From a checkpoint of a small mixture-of-experts model trained on Wikipedia.
Size: 11 layers, width 128, vocabulary 16384, 43.4M parameters.
Experts: 128 experts in each of 11 layers, 2 picks a token.
Below are experts of layer 7 (counted from 0) of a mixture-of-experts language model. Rows are named up (a neuron's input weights, with its number), down (a neuron's output weights, with its number) and show model dimensions 0-127. Each number is 128 + 24 x the weight over its row's rms, rounded and kept within 0 to 255. Numbers have three digits each.
Before each expert's rows: "gets" lists some tokens that make up at least twice as much of what it gets as of all text. This comes from a sample of Wikipedia text that the model never trained on. Tokens count by the router's weight.

# expert 91
gets: " |", " ", "-", ";", ");", " Re"
up0:183137114112083110140143129158109122107161150187083132136154118173169093194146118080122130108152105144145092101109131112127129113138163103135116135146123119152114153113082080079113122117123138128116106132188142165178135103101110092130132151134139124152109152109130170129117118131137138105141144105133109120135132141100082109141146120124129115101102154174115100109110119123127141152140
down0:106090110126133145134125125130116134120072110088122153146110136136129170093116089122129139124114155138129139095079179124131092101144112145143184136106101137088118140097177152144102179144131111108130131097094099139129135146150140108140106122138122148123150147164088142149169157155134135120115133143102124130116118120063162118114148129137103124143150069178175117145164153115143118145100
up1:111123077122148141078131100145179132086109103120120146097120109041134139111149142125144169108139147109112084162102125165124122130112149163095118096121112165138122162112139131124140077110143126181122110148131119093121162116163161081141142137142150109138126133137095103165131129159161115181102120101143157143127124126126126091087096164128120144108137126118114121127153125148123125108120
down1:135125108131116126103153121134117124185094121104167130153112133151162105107138127150139125117061141124122123108141136127095124158153116135142134116159128172128137175163150173155112116112171141093110097109098120143156132106108119153032101130134096141109137106120167099170129137103135159096109107157151120107111141134089123121180149130143129122146111090123132115161147154107095124120135
up2:167156066125127099131126145107115146142166143104151106085154146144136126122146161150146163135138148142129137144112149155155116128182167115109126097133158101123109112131165137110106071168105133173162126146088101134112130099167122118097171138124125120109087102113125125092117129107127146149063120079141135102133125139151105115080113149159107150125130121114138127109090125157104101127157
down2:167166128090135140163134189149115094099107139149134116136162129162181095125167144130151126140141137115134129149117079127163100126158087101093111128181120156151091120167119129121148129105147111117104130118100137091135052076144123154138122102125155131093115137111118126164060130124133139100139134136143151115122114153122119120125115113136128165131148100141124113156097124129104162111133
up3:114163103116140105143119132137114095153172133122147130132108119123121147143132150135144130125117157126113117185124175154135171125119130158104091162150132099127115096110052124159094094152093122154140143146163161099105107126101127140125102140138127133101122144146127135157140127050115090100052106155136114126110138099122172130121114112137138147150117119153138103131137160133163178124115
down3:139111119127141115142104110112135135143135147164122127138108104102170098141101131119181137082122103084134142112119124168129110125124092163146133136121164134132099133091138132120138182120143149084146134145149151110097135145130160074148105121117152088090156131138100124119131121174115154110118162064092118119095128149156136166102141171137126158126193159129148070119112128131128107118107
up4:082095139104124135153115148122120081105057102075121132104108176156115149137138160133140106106149126144118174177149084143143124107171158144115158128097135154151166103143108121133118141150122110165157157146127123147109145112097177138122134137124100140127124099123138101118120113114147159118113128174137107117124135091146101163093149122104088149160134120098116160137109093159139094140117
down4:067140111115168133139100156120138138090173138100114118115113136139119112145124095102127145132155115217095170158139133129143113134126105121158145181092079092129091137108149122146140115111115121140123161121108122161116121128160098130114165107106103143144146130113083111121092120090156109107112139119165116139172133111108134132136175137157112141091127105161160154153116095140140138118104
up5:105143106106162089164108170116076108102101137140093143090109134104108135116106123108159175103127118142117121154127116139155151110129147164106099160149082126123113068131123128136124115153135122133168177123116091120139135115091145156121136130118153157154113074129160084113161119161158150153102137135155108129119137090111080130122144146143080140128104120154100154111150103170135131103129
down5:129137137112150098160144147134133122131129158122079126157136117131118144134139159133122200096123085124111119121121153086110138097176145134156134114135123113088136113139177083164155092151124096110119193102132131161100140146113150128164171146129100108131113125174116134095143118098097134136076139101125142115074116106133162128122135144147152129079138154136127119118129077121145103132099
up6:086148090087156143120137134151136116081176140139147135121128125113115170118164161152122085119086135113122132181133146126153135109133159134087131146136099126181129101146123141149099123119133111141141161128142126112136118106123160093098158136115130156119101149164145091125070165117137105095148111164122103113103114105124140104148178117166106111103076095150121121086121164151135151136148
down6:106100159092155137088160164137096085141121131141155127159174114142130099102133151110082125123136111117112158143148133167155133135145112121128139099166136126140145143172115133109121155133179137132129126136108111101141066137147086145136115111077108103109057149143123100170115140148112154108121102123110128144109125069140158147161142132095088121146127132112144132162160122162117121126095
up7:157139152078126110130131118138119116133140101131101126105146151106145164087090118107132127158153123106153121162138154184144128136082130116114129156146140103138158099137108149135131094087088141136172131177057133132094151140087107126130111128128126149136111146147125113141174129155121132112077162155124148128088092131149097130101108159130116140179145102141126162075126106163120124115123
down7:124106098091143100141109104150116139088157116146127165123144128153104120124155113122127123148138101126127137106098112125134128159115128144128128154130160159105141130113207153140105157148117178105173076103166158092106126129115124107123137080151108158132112155118149137137131075102141130137150111118096121139174156118121154138107166106076121094127145104146111102141106143136061150165133
up8:111171108135083141131133095147133172152150143080129137102119120108068150130091157091137136147114136146106129158108117219147140133141137113131127121098152114169152158138114135129097100124117077153105097128130156126166148098128129099132111088086144148097127128149171143135175126090111122126093119150122143079111172146140115124142133108148131146151140145152116122154114137129112137158132
down8:150122072113121127103121111116109141116103112135084089139166149161176150119138144131129135112150112161175142128107149144129139125111097148112138105089132119120148140113101164104156141156157152155130104163125170150134156116144089134132125118116089110162149127130130143149142097188099062158111127128098152169128086114084151131112126154093111120124118156137104116080146118122124097159164
up9:131134100107088074161133158144101099145099145165152147077107087126104125126115119109156162161152119154084117061104175139119107106126163120106149121120086129173112116144132121113078142089144104131110109121114110145181178120136129113120132140119132142102166133162131105132177115148133108175099129149130126114123130119091176128135157127121135161118114115129135149122130139113107149135103
down9:164127103196155141132105142168163103124128165144145122158157117139106140139088152096172105134102133126093145178109119172119142143136064102137150127114182104124106097147084163119132135129144109127138163115140096159128115144133101145150128078106115086114105089149122153143130124142100076130100116109146131132102119149121129113121168120106105093115124159131157116126171129120115132122121
up10:138100118088137168141145151103144107122105093084135138151099099130147155075164090116140122113133159121153088138097138090107116093124119148106157147131107149132131104109101090108186138093147129120128146103157123143163118115170116161087141155116147114139133159069123115149149146135136095150149144172092101130125078119107162148152154134111131123125094124105152164110162102141124137142116
down10:120126131169112103143101165148130054140150164139175164104137112106116176120097138118116149137149152137128091153148135118133119113136146130132084130132165113105127126100081122137137097101146131124074132147087162176144146123132115135129063124159148084079127095143122154118143118100143122110125147113110150107135141130173148143100132135098124115142143141082125127101152136093126142170158
up11:147123045113130132142142114103098110156129110170170136092119132106114117116126150131187162121146137177114151132110152156139102190140137131092128147117128106163168148161137128122098110147114128110124110123157138119112140133143114128192167096120106091105123110122120078121118116078121132145135124087122153109099151144145139161162146129104132119128116142167147108106148116121169111132092
down11:153133152127090160099123146153154133098133141106102160105128113157097154156122142091140121155132098118118152157156148100092159107102091161122118141110170111173102111117135137154129148133164098141165132131119136093168138125093119118094097136157125131109144105131112158127182124136124129100101143173129118152147133162099107122086169074128103122110145117089129121187128129110101098169115
up12:119132135157140146074139135101093140156137086093103132142153165149089144114153089138088099123158141124107143109147143119137116116165119078187126189098142152117089134106146115147185153144127148126110128121135089116126135159087112169134126131144142117121097117111153142144159137109148170114093110113147109144139150142151150129129145082128130104118154126159113117150062107128125128114161
down12:126127162132134118143119137119144115100159150166117183145122127135144109149121153131139109141077139112132120109102156102114138100096142131090119112131062111151139160161132105093105130120093121090104151181108153132112139138107145115126171181118078143142079083112175108152128147076153120130158158105123198154106113139150111151116107119108123144136108122122127143127156134135147110131109
up13:167117090130135129089139107118134129117105107120120112143114128097162133141141119116137116148085141095139087111124093099087083090105148119155151095160106133107106166115169150115099153149154139154142153103140112115106158153125132109128147124166124159173130094116096168155090143158128105164116166097167116105144115149093174108113114127091175156126138119108159144100138132159135127091132
down13:103088142116146086133138153096115099138197150124154133116136125099121117118134113177137108162130121142118149123174131108144116157127129122093145150138083144102121136060121071152131106155157186109103148111165154104116118102115121145163115133150119105092164155134126108145105112084123142102154113143122119110134147127114146185170126082104119112109121124109128135158111146165145144120116
up14:142107157135144151125136148135129139114092113137173111078102109137169109201158132077119133108132114185118114122092119132056128125099112118113139105112156121171133164127134147086127122125140170166116106128132125098144082134119089117115147143126132103158129083126137118130146150112118168160116127122169128117166146129160138162157118170132114089156132097109114121123100123130113119099153
down14:140136112097155125119139138141081150110099152116116161116143114141111114136170119112170119088078137162081138107131125120145148127128128116144130139117137158129097108132140108132149136124146142133109119153168100114121087106190204151162149153128118136103166114151100074141123146107153116143158153131128107144114111122117174093110140137107107117148070087151076151156147144128130093131109
up15:108158144099098126127098140140156093155120122112119117107153127171102097131117125103114129112102093215122162115082130150143183098118156148130135169116106105139146131163125096120142127137118113153155139157117190118113103130131137090146123128112122150166138108125143144121129143113116099125121122172127153183116118106108096121128129121141074095191126126160087132113112107112102123108138
down15:129097154121119172156147107097098191139133131071097126147142093111096136114120131127125145173129152104138107114113125130146109111130107101151155131109167140107117099089155147159158160111128140099138158151172107168141109099119102156134112163081143138127133126117141092125139134149120151105149180130134097104105153139113125139140121182105130164072090167146129118149127092124115099116112
up16:121130120096140154082162123137137119153114075090112117088123133128132114120123091136144154150144142108099146136127158137138105157093106145128164127130165062141126150157139084128151167151118104126135140163130117126134185125161087148132125087132138108111095159128106111159206137172134152103125168152122142092102144154128155132119178120137132113118149119156115093106131111115124161145123
down16:134123134100125095144100151119175156097097112147129136196136135146143137121140124156130108125108126172153063117129095135100128117136087118132118129091182166083133139083159137145182116110146095114136118131123152098133126128135175112100144113106103124127149129134128176132087100108128140127148109117120112147182124157133109162142132086100152151121154104110145117131119132126140064148122

# expert 43
gets: " |", ";", " ", " Apps", " /", " GA"
up0:131111115127104153137190142111156116118135114092172109139108156121138145117105087121120143127163122113135079146120135102183107116166142047099142120139106087078139164100129119129135141101133111146146128126158141125115107145114104115103119144186137166133136127136131143116178136133080120101126131126114117093140136128140166069109135108110168113127138106134120145181103112114132156139158
down0:159176153104111082136100165141140099116131163141147142128123143135155140127123153167162144126147097134146150131135119129145122142135099142149137148078104102157120076099128145137173144132129144161126095141095184118114127117099134087112103128090092114100128099107145129081148149178131089098165087098118123115141165124092119125175128141172147096145132141120153097116108120103116116130149
up1:100165108139062146133148091090132145108124141114163119182152167170131138084135143173165131108140133095100120137139153127155122130163129079109152129086101156112136140156131150164117096144126113121169148182115147146125121099141158109139118111117122111124097131109137120105145127124138111182150113132113104132088133124153095126112114068140100114084108132137121127139138100159143121169119
down1:098089133128079091085149141143147112127109115145099130156118117114134116139147121115110161119114144101150123117155119147119147175100129135138108121175152088115139121121105127148121117115142103150081132113133130183127176088169136182147124136110182125157099114138143096135132130123119182106129143136145141183162131122116119130128093119111129115170122094133132074157097144151111072121158
up2:104152146126163103119154083165147072117131150157133125134074116146152144166155180132136115096161090093139145111126115162124088144141157152147144115115126121145134107122112124139130121111165085139094164119077117096089134128141139116098142157122121139129133091125090136144128132110124156126080097151095095109136126148134090116134142121128099154126160123131160147079148181167147138149117
down2:138181135148134111123113109129108124093141140169094144098170113114154111165126119145131127113095104123150146114077113129118152118163126141158107091132126105145183111124110128130152113158136153144118125133169111182083088166174134152117170131121122086126171114137164097118103096125130175113115146112096135138123176131145139098123087130160105111119141121118125096151082123115143129086142
up3:144124165093098107118137138133158104170187105183113121110126126093091142121153124137138082125090109147143127081143123094086103109143083152114134129153094137133156162129147120123127115114105108108146096133116127138133104101186160129089169133126163131108127146169125104134153160111131137131090131150165111166082121117102122148158091143148135095137104127165104143111120122122150133167112
down3:156069112084092117168108159132150156099112149154089148117153110158083112180093142105164110147143098083143180121111127148112142161088123159115122127135100130152104151173114140141133105125121112121128137165135124124144158145134124123148123114121132121136078097117098101126091154131112125127145142173095164143147126131137143107151149158100144108143125107162120127134065124166125104107117
up4:122154067173142144120122088126107185098148138126151115091148112148136140168123115121118111102126119170109132117116111108156139122154118106092134128111161082099129149128144116138132101166129179126073148122137109093107101113145160107126164112089126130139120070148103139171115126125139135136131175163120129175138118105175117124149112161122108150098099147135139132116131134164126176095119
down4:123158124108107069150128143099119121121094181174132145166145111131119119140127159153124081128159121079128123096133168138122118155114161090122124107148126104118165138113107167142108145113151106108106114125137118188170128100115116150103132111117104157161092136106107084136105127139135104133131100136125151122127132100099125122154119112123158143164141182093163146154144143173103096083143
up5:127124154107136155101170148136150086057114124161121138115153132118160147098096104146112176082140124116130145102097135161119122117123140123158141145034145124143113143124105093110144140104144126157151093166121093143140143079118121058132123135099147162127128137139149152117158120123115172138151172130131120150124103147137124122120098158109144108109114151152144095143118116113151126113119
down5:127152131109137120135145084125127112101141115128125129149119124136127141136159200105198104148141137149111144160126153104153120063154133103111095172146135114107150105142139100138171129113107127125092126176143129130141160173175128141105121158141114138123128117115072106114124114125131132150110136096100154128133168134120087099113102139115111121107137102117090184140140110148076089108151
up6:072122118146143148098129114182134141110144137118123120106121141133106121140174132176149153119101086141148144141144123172179101148123153121108158146141109151136183130124129087126113121147109152174102141089148112105093078100139140108155101115149116113092131102130132137125120147106120184165123108135113127158084117110128082083122126160148163129075133124111146123115096128141130156144150
down6:125113168119132105075156135105159129161136139143121108143127118133099144125108150155134119151116148133101146156082115100137109128129126108109087181144138126081132147064099160090128094123145114163123104157107152138121108127130124124177116112089117128188156118111141139138102122130125096102136164163149182132110144105121122135106148165152128102143148086122124175122147063144131151117113
up7:153118100150075111156144155124120129164115145181148110144117132099082156141136110135104117111154133115125146115175093096171131122144111081132122141098170134121156159162125091092098128140147134130163136078149122166105139123165171110155153122131126089096097128132139117108124111163132187134131126069134117088146167151126124127131096139126115122142116127145117092150121098093110146143126
down7:129217120083079126076109117126138147157148085140151143143117124134110122136141137091111103151100107117148139111124122153109144159139120121117137098121114145189113130126120121144103135133130099151127124125129138122128152087111117138107093134127114141099105154106057134129163142145144101099137113199153170117150116130136170149148093119117124095176118107133126145172165128108132112127133
up8:088126120138133132149172151090161135086167106126133115148154154095113140156118142115129164146141147098157117145142167158117082099156105102124135141158144127142084115153145063090129113129173130146186102118167136133123114112125125117115118128120170090090099115164142102126150127117090135138127137149133156126114092116126098105108119152128096150076153123178145084108122141142113143113139
down8:171076126134118125160145094158119105130156155145109128124108092153105094131097129114149153088131144145118142169140127129118098134090108148126107132109167125103110128079091122136137139134143105109118129155174150115142138123135149087124122134167128122123079120136149122128146173174145133165115149105159124114102172120079117059121096133111102180099139144117135125168106106138157156141153
up9:168148093112148160141105148084129117133132143112150114156126136108136149140096125106054173152126165119153147147130126100131067125103121134133112157145103171169170105110118131105134131134141096179160105070102175106137087130111130110134110143121091114119120114158124145137155135136125140120096123161124119115129149092141106163125136113130124136103143082185163129128109135121139106155160
down9:147147130132128079140064109144142108134111105112144119138115120156097129127149153161097147168101120123126133124147137085127180153111161138114112102106168141122141123116130115127134103118119122123106099082134143177135148082135134149140124126126122127134130116148122070089168167120131155108123084100163176083161168097139088145132115170122152144088112124133136152154156116123177153109111
up10:064126095161162063092105128100100163162153143127141134121132105151146158110156152151119121165092140121114122111121101083133138131133121139114093104140135145100098122142135106157082164160125152105087117111124148142140147164168145126112133131149119117145134124136123060115096134098186112142116112164122134150143110111113134107179099140120103089139134134161117107113127139179136128118131
down10:137117103086114159108132166152113135104092127159138172120091171164140094097104119113127065151142131165122145133153135161123086112118093130100130124145135135139139118175118118103123141117156152119128161115105124071153137157100109122150139143116145120141111109134150189148158150129117146142170111104125165128162075111113127116150103147107110127138090080103160134100152141120172119132113
up11:093133115178114097153155108134070086060161141112141144145138171146092116135131135141123141135125138134149111149141147147160082122123104167125121142157153162095096124102118133113142141102133143136128140121150085121134153103143095108118096131122130161098129134148186072148104137127121107140090151164150115056142136101152144097128112136143111134109120129111150128106124134164147148091150
down11:098158120135107140137093144095159099153163119127137107128155123115134124142138123099129119115071089115136090139097131160137105142114116100135141179105132132113121173131041129081138131101130146122150147119147088101145115171112090104161130116139135128165121097131164153197117136127080129150142173141118128137114122135163114100120114142150125141133142153108149179111135154142114126164118
up12:178122120114088182123150124109104139129147112128123119151157151121152133109154106063109104119190141140139097133141116143115112095116156135115136128118110125129077155086133113100144147111084134156107161142093092109138115106114104095104168164177116145156097156152116158128157116153121132189130087126116122132115115103148150124144110139135139103115180107117127133105113131096102104135163
down12:195115125140106117170101140115124100116163069139106130136139107143135147151129166143145103123134108125138132094090089165096107121109079170158119129133156105124129103153127121158090118095142113176096179156125120074139117089131132141142123123107137113128100152138164136124104160107160144124150127093123126138136150096154145123123088130138142095096148157126109110153095156113135167159153
up13:104129104148114108093121163117101116149162115104141114146144175126091145104129122172136152122129145116147185147124125161149088160124147153152143157136139116106108119123165130073114092106119102113119167120176136169129177123126149125102093133105147150092120086170171106140090114126131134125134150151133103163156169116099135137131149138114103101111081106172121109108103152119119096134114
down13:127115141071115162143113111110147103129154103116121141118152178128125136139130140157143125125103137143174077124086096142139091120139119075132129073133149137132177155178107099092135114116097171128102159108136147094116121111161151154122141174104126117151134135125156183179123118118132158089119098124113165145142081111115121110133115133121126102094138130126169139111128115142149161097128
up14:166118127106126137105110120105140114134141172143100093164155093090079132159132155124160107110178139102131117105103139147141090108119097155139162095075115132124117154105124127120173127095112099126162102100135149092124123157091103131119151164115165123110123172111098095124162128103088128132093129157106133121147163103167163175158146123135133119121111110115130170123145111155130162135120
down14:121143098101140094128117172159133112139112111105151164117133142133111101052150118127097110103108144121112124061157163161146152081146126177126104142130112132129132157119121105172129074118122122094147101156141136160154106169149140138144173108165120138147158137141092094154108090101131145134136153131111129101093123154118145133105125187116132133152119145150118147127120119142140098123093
up15:130149148111103102140105156096142127078152096103086166117130131156159126149136098144147152141134129109105122143092149100066148081156093175170117130186139138137147144136160118095125111142149136109130096091116110125154130173111156115108123106139141150112124152142124098095176122117097128149138147122119101128129101140146159117097113154137094145119142161109120109133104124128145109185077
down15:137106120125125127169125126147097126153091115150142167136082137125138129115118102134099085135135128126171090061154166168127141094142143123124111110123108142090058152145157110122097133136164161103127132129121113103122116142133108133108116108123141125128120118131098105157124139132135040155116143124142157155103129146143129151146132110128161131155120167153134132128152057167174114151110
up16:129162086111132084134085148117166110146129121136107151122050128132125129116165165160125152125118105132126117144080139119154122134104131134087133132131158151168137136112080108131147112141149113136165096178156161115159110149155117122115140130137108105145122142104164137138134136113129100150109085124103128120165137141144121118084119063123119102158132132187132080153124173107114146135156
down16:137129135151111146132167100151141138108135120103136154114123147146082109134113142128144112072128150138092155100153139166141122181123135144183091109115111124108136111111103180166102118128147153116137124102134118122145150103119117101138146121098053187116166126149110107138172116147140124170119147157144134121118132087110132088151098174140162094113149123099095138112130106111137116112091

# expert 48
gets: " |", " ", ";", ":", " to", ")"
up0:148147104170152172149122096111124129153146095119155144144140085132125138173126122156113135110117156132116134139108117140133119141113140087134110135154171098106126079149117128130110134134160121134115151104127111096090109086117140105129129106164112110134067120128150090117127112152159188137070183139167116096123156143115140103130101104117139135091158132158164074100110140122163100130120
down0:099117148120100112157137144147102131114113123093099139136175119139114068123119142120130117128097164097116116174110154155094122108158105192174122172151105141154125136131103165111113132144112152111137156168088145172132144156104110144128094154141138116143142105112130154115078123090106134179149118124168151094129142141143162111117125112123133076105132121108135086150121139104101100154132
up1:121120106129140193168179099165123156130163129075114159140127160110166108139161136144145111129126108175103106121114135165151114126148118101126140132061122117132078128121097102125119160094117130180118112127164107141145110118094087127106130127169144125093158140129145126131094148139109139134119138119094137123118158140154131107125173139094086114168107159093108130150123110155149114114109
down1:101116144146141057111098143139125133121088125141081110152146098133142166157092123155171160129119170136163129114106136195126101112101065139146065152127146125156107105129113117120134165151149101120155117120116142131131145110166116143100125157098112112171124125160136113082109132147127097149103111124132133176117127148115116118095145116152143105139156152134139087132110148136151094123127
up2:152164119146148138119149136175123141154138129156107125113139130129124124080120087122102101141196113160112105091136168091127130108114122093135136158144163119116127159110114119125142108098109145120087058112164135135155184100185104145132150165141101140121144150137112140153090129184108097073138134099100120097132152121131145134129102139142151120143131107111158165120134124139144138122108
down2:146054146084143142082117121108128106156119118122179139144116106122136146148126134103136110097112091143168156171127117131114140136143098125112114154123094180114115129109142111080143149159126118121120153159070142138146116081129084132143124114132140188118114149124155130146128111133143099126123122157137154122135145122147152110120155165120083092135123166150071099098133153174143135113110
up3:091134104205125123172193122098092132139114118100165106117098157132149118104130107141129104136088137143139171135093127127137089092135085125098118161101098146153141101142123103102122128121162163152146135105116105125125090137153115179065160139143145120116117128119140112091108150172176128156120117126164138106140139108145109128147107149155123132140122105118117137161129109126129104149157
down3:155106120106165156155132173135102144094133169124110150159153109146118105184095137113156139102089145129114133123141090150112121132147129109162146141128081099094158119153153102142177103109143094109110138078132128137100091137098117129151129119121103145165107112108105185117160129089126158118179118124144154097145119122137094114094149136099149103132116116113166166104162124149114154125124
up4:140116160146143128109143166148081120118154145159115153128131128146149086146086163124136131107150128133145120119105116131143102148118170135066115123136103119131156106142126088110190135096154133129085111148130091182133086103137129132088138126083125122131097128109119112169082114166146121082147139135119144180101123112159119108165155136139125156114112101114120129101125161142180160143116
down4:121142114099139130123133146123098152125118145132077123148149115140158143104145132141121144103123131124146097095082100161118138077121116152136153111123121149128119134118156181150130157101167114096149140110114177157132124139160153169123143088114160126107121145133115095138148100149130102141127095106166087159155107159141166087113075095132102074094106171093131100143144144157124095147144
up5:134107134144158092135134133125111103107114124121137148111132100166141138111161126133110131110118141121130125139126134169128151135076129160100139099142134081154125117111085085092197139134130123111139115130158142162173085185151108127069126122117157147111107146089134131166164127145093157137133097173119135160155104143153113128109132139123133131157125126125120151069095146111070127161108
down5:154178172129123100153122138125149120138136095151124174139112131144115129126127120147097116104086132088127108084106145169149164132135100126154121126108133144116129160134159109106116113090133138108136124160115116082134166101131154157116134124104092121143145118116103143130134123108090119088152133121054178114146143142129171161123132145114154136132114076170103112130108160152092086186139
up6:156072122140114100111100108138143131164120172127135105162111120113095106118062126149118125139141100140124162093095145161160151092103092124126172145106133106169081090149103101121105132186145095135136133135138102168137102163124152124143118111121163126107118123148153117145136108128096158145111147106165127120138180115168135138149094141135134133091143179150114118123128139139092139115107
down6:098117125129085157150118149143145151071140080110148115167141132137142118081157124159136110128142117099163113134151136114111123107136145118141107140117176105159125103122130133119138161140114152161122142107136121099133139162110124122153111113105098134174128161104127141093162147135108156099171157139100127157095102135092178177166131091110083093158145096149110116124154116086147087112118
up7:147133118143110118150117117115126137094151123117109120156123111098140106107127130152129107154152095121135170124110185146137152098134197149168106132144160106105101094129086147105080114088119135119165129131138143108123098096111123129125097154183146155111121123140138083113085159130110112163112095068143175160128131147169108120139104104123108130133107146090138137165125119169143109099131
down7:088127116102082145168131084141074145125144090106107166113155121185126131132120094124157150117163133107072105145148111144145148082122112137158115123107142136152171130134129124139135129118182136086130131138114111095133127121102137130116112139118076175117155126113097085098121114149128148111144155127162142089143134128162155159152150081108167150122106175097138148131140127149133122113126
up8:068137124148138124092125154113119147123098113156159105167085110110151143141118132142121101127146107135140153182146134086109112129156151109127130169142152168099151153126139129166110153122149103132129153123176116110127201169078120148136139136156059119131150108155129126124104120115124131132122114137120148148144123109101094152138106186128110102112090105131104098178121118121134120099151
down8:149145159094166141140136142113093122105161152129131148152184107131105107141110173142158138125114076164089136117127089177121154110110108152110121152145100108138111122103106092119145093084127173122136131138120147171127134138099168123110157132082123140141129135144172109153096108130143140087170166088111087139135142104106173121137098146151102129118107115155131113134101137117104164117112
up9:107157150159156088140110148124116127130126146166127141150157135133081106180129101141144149104126137122111104103116112143136072103129161142122089065131135175120116144107098154115168150128118134095127130152148098134123154123133135111094140123150121152128148124110139110120098173145106148144132072159144138082104157139177087077139091164127143124096147114117125137114076127137136089149140
down9:133112078113123135104133150173106158114132151094172120141109142175137113092123095160110124117112121167132155158115124142156147153123105127116140083107124137113160101167104130121151101140138152093107074069139111133131136131140169107136101147114141155118136129128150128141167099137123110132082155131140185135116093076128135117159108126147104117093094102152170105152123143108150141173151
up10:175117138176113139108124131121092142170170149106124113114132110115128118128060091097124136097115150137156139103100119110120094092108088150145074099128109113164121108140107115125143104110118133116126108168158100129155113154087162143113155128143130165124132140154163070136125120181175126146136158104069148147091160127149157098126123151144122151115124155139154128118132142125130117118106
down10:162107156125143130144131142137119136109118122114162133131130164103106111089132127163118139120154132128121092117169126139119091144102133138135169142139138135119124132196120122124094122136188106173059153093135142128107124106170085146147121110082147151098135137100132122070135096110100138104145124129132120132122126139116125136127064077087130144162164162127163104144135126128135102178121
up11:107155129126125123130142130103173103150182129134111192137127111106105162118102158119124123130107137117182113131148124166109117131129136112112087117106146149125147135138113132111137068119110078201148111183136098093136114119179116136101131104111124117129139162133142151095106140160087110141146125111128170106108108125101100101157133153176108117101112164136127107087133118146128146096129
down11:148106153129133078130132096136137086114136101130106074130157094122074116073111156129162149120167154117122113146132136183155186127132177131128100100085109116119122120124129115177116177116149101135110119102118143139123151118174101109122136128142174132117112131138142105108107165107132102175129124132138137125152117131151132103154116122127128100118128160142178131129099107074164142144118
up12:159092156149103116150111109151118125095139109147162085127134103092170113104118139135158128139140142084096132118125143161126153142133072202104093177122148096144125128138131107135124085123119100138115102169143145165141118137123128080107103169102178125135127110159133095137106129118144104093110101134181143160144109114143136155123101155143085107100098160133136148132142119140127143111124
down12:089114105128141149112183106089112168172127149112126119139126156161129151097127140136121145127113159117144169125099134134149113095115155126109144148100170149140159133063088124127124109139137127149137127135094108098192131113137120123115112162075083141129115136166126117115135138162135113118150168099158128094093153149082118123175147158112114096117114112170095145104106109142144104117133
up13:146139139092146101147129147158157138136091104161110107142127140120173127139151157142114131129154083147112136123125155098139129127155125143099149097149099109151143072131095128155096073106133170106145124140138104102164115120091178135134143150163122112111148161123115160130126135119143145104087151075080122148123150105109120111088120132134141139099110080092177113140097153155164150113105
down13:162105151141133135097111169097122153173147124116068136144193135133117154113121091126140115148128146142128120127132132116135116152132147101094160123128147125141118116113126130096154130158068149105114134156124122127079123180112129096141111112160106173136131106132087141132094145145123127096103087133112095150150110117129109167172146088112111124121095118111116166131129106156112187141185
up14:147094123147129130152175140125097084113142103132127132130138123123107118082091147111089119085154121140165080130101119114158079144136099086151126123126139127084132147154139080085142148099093178108100111170134137170116084123168133153116116124118134160124131158111155106126125160157114156096134145120117144105106157131154129100167137117138153150153131128171137121157137117108114117162171
down14:088140128113120122080138093122124068141140152108132127161155096131123110148099135110142149144107107171120149092124112151143129167099142141157144135141115102116160155135163121139204160152164177108127125150157115130122138095103110146128119132123160093124109138125134154102115114159074132152119113131116106136137103119176134113098094156093119122094139176086113131105153149118145091160108
up15:109114108114121149160148113129150101127145110115141147119132187157142104070153124128162139176126179140121161109137139129132071126164104130129104188131120105133071117160125124130109102159135101123128143177119166145119104098083100105113081154140142154131128119121149117120140137115115128143134138142085109097121145117157118121105174087151087130101119127174116134127135101151161113139095
down15:156086115125119134126103146159138157139187123108136118124159088089114126123094121122123122111130141127126091153120087138109145122071142146145103126131115135137172131140117148124168126122118109130138102085102124092140134159164074139121129136104147123151132150167104138111101145088096133144169143095156140188141156146116132151167110122136175089137121118138143095137123174094087176140105
up16:154159109114057080137122126163100120109126141160144148126135119099126089073121129121126176126119079140120139108119131126129114109139120092112142147125134121138145122137127098105129139129159199148127107153141143104126154138077154115108112147110168146143126148116137114115193119147050142140141132124083151142147123126162131127141110102173090117137143108142120101123085118134105161113110
down16:113101145167156135090099154163167158142136092156134138134132145097141164129103151088128098150101119093107111127130123146094150139085152124125086104127118085168139141132103134111123140158162095146105096126137103167183126089118127130151154093134139134103119156120142124111123130160139108083126120159134139134133100159112126149109148105120157158149157132165153128133141096094152078081087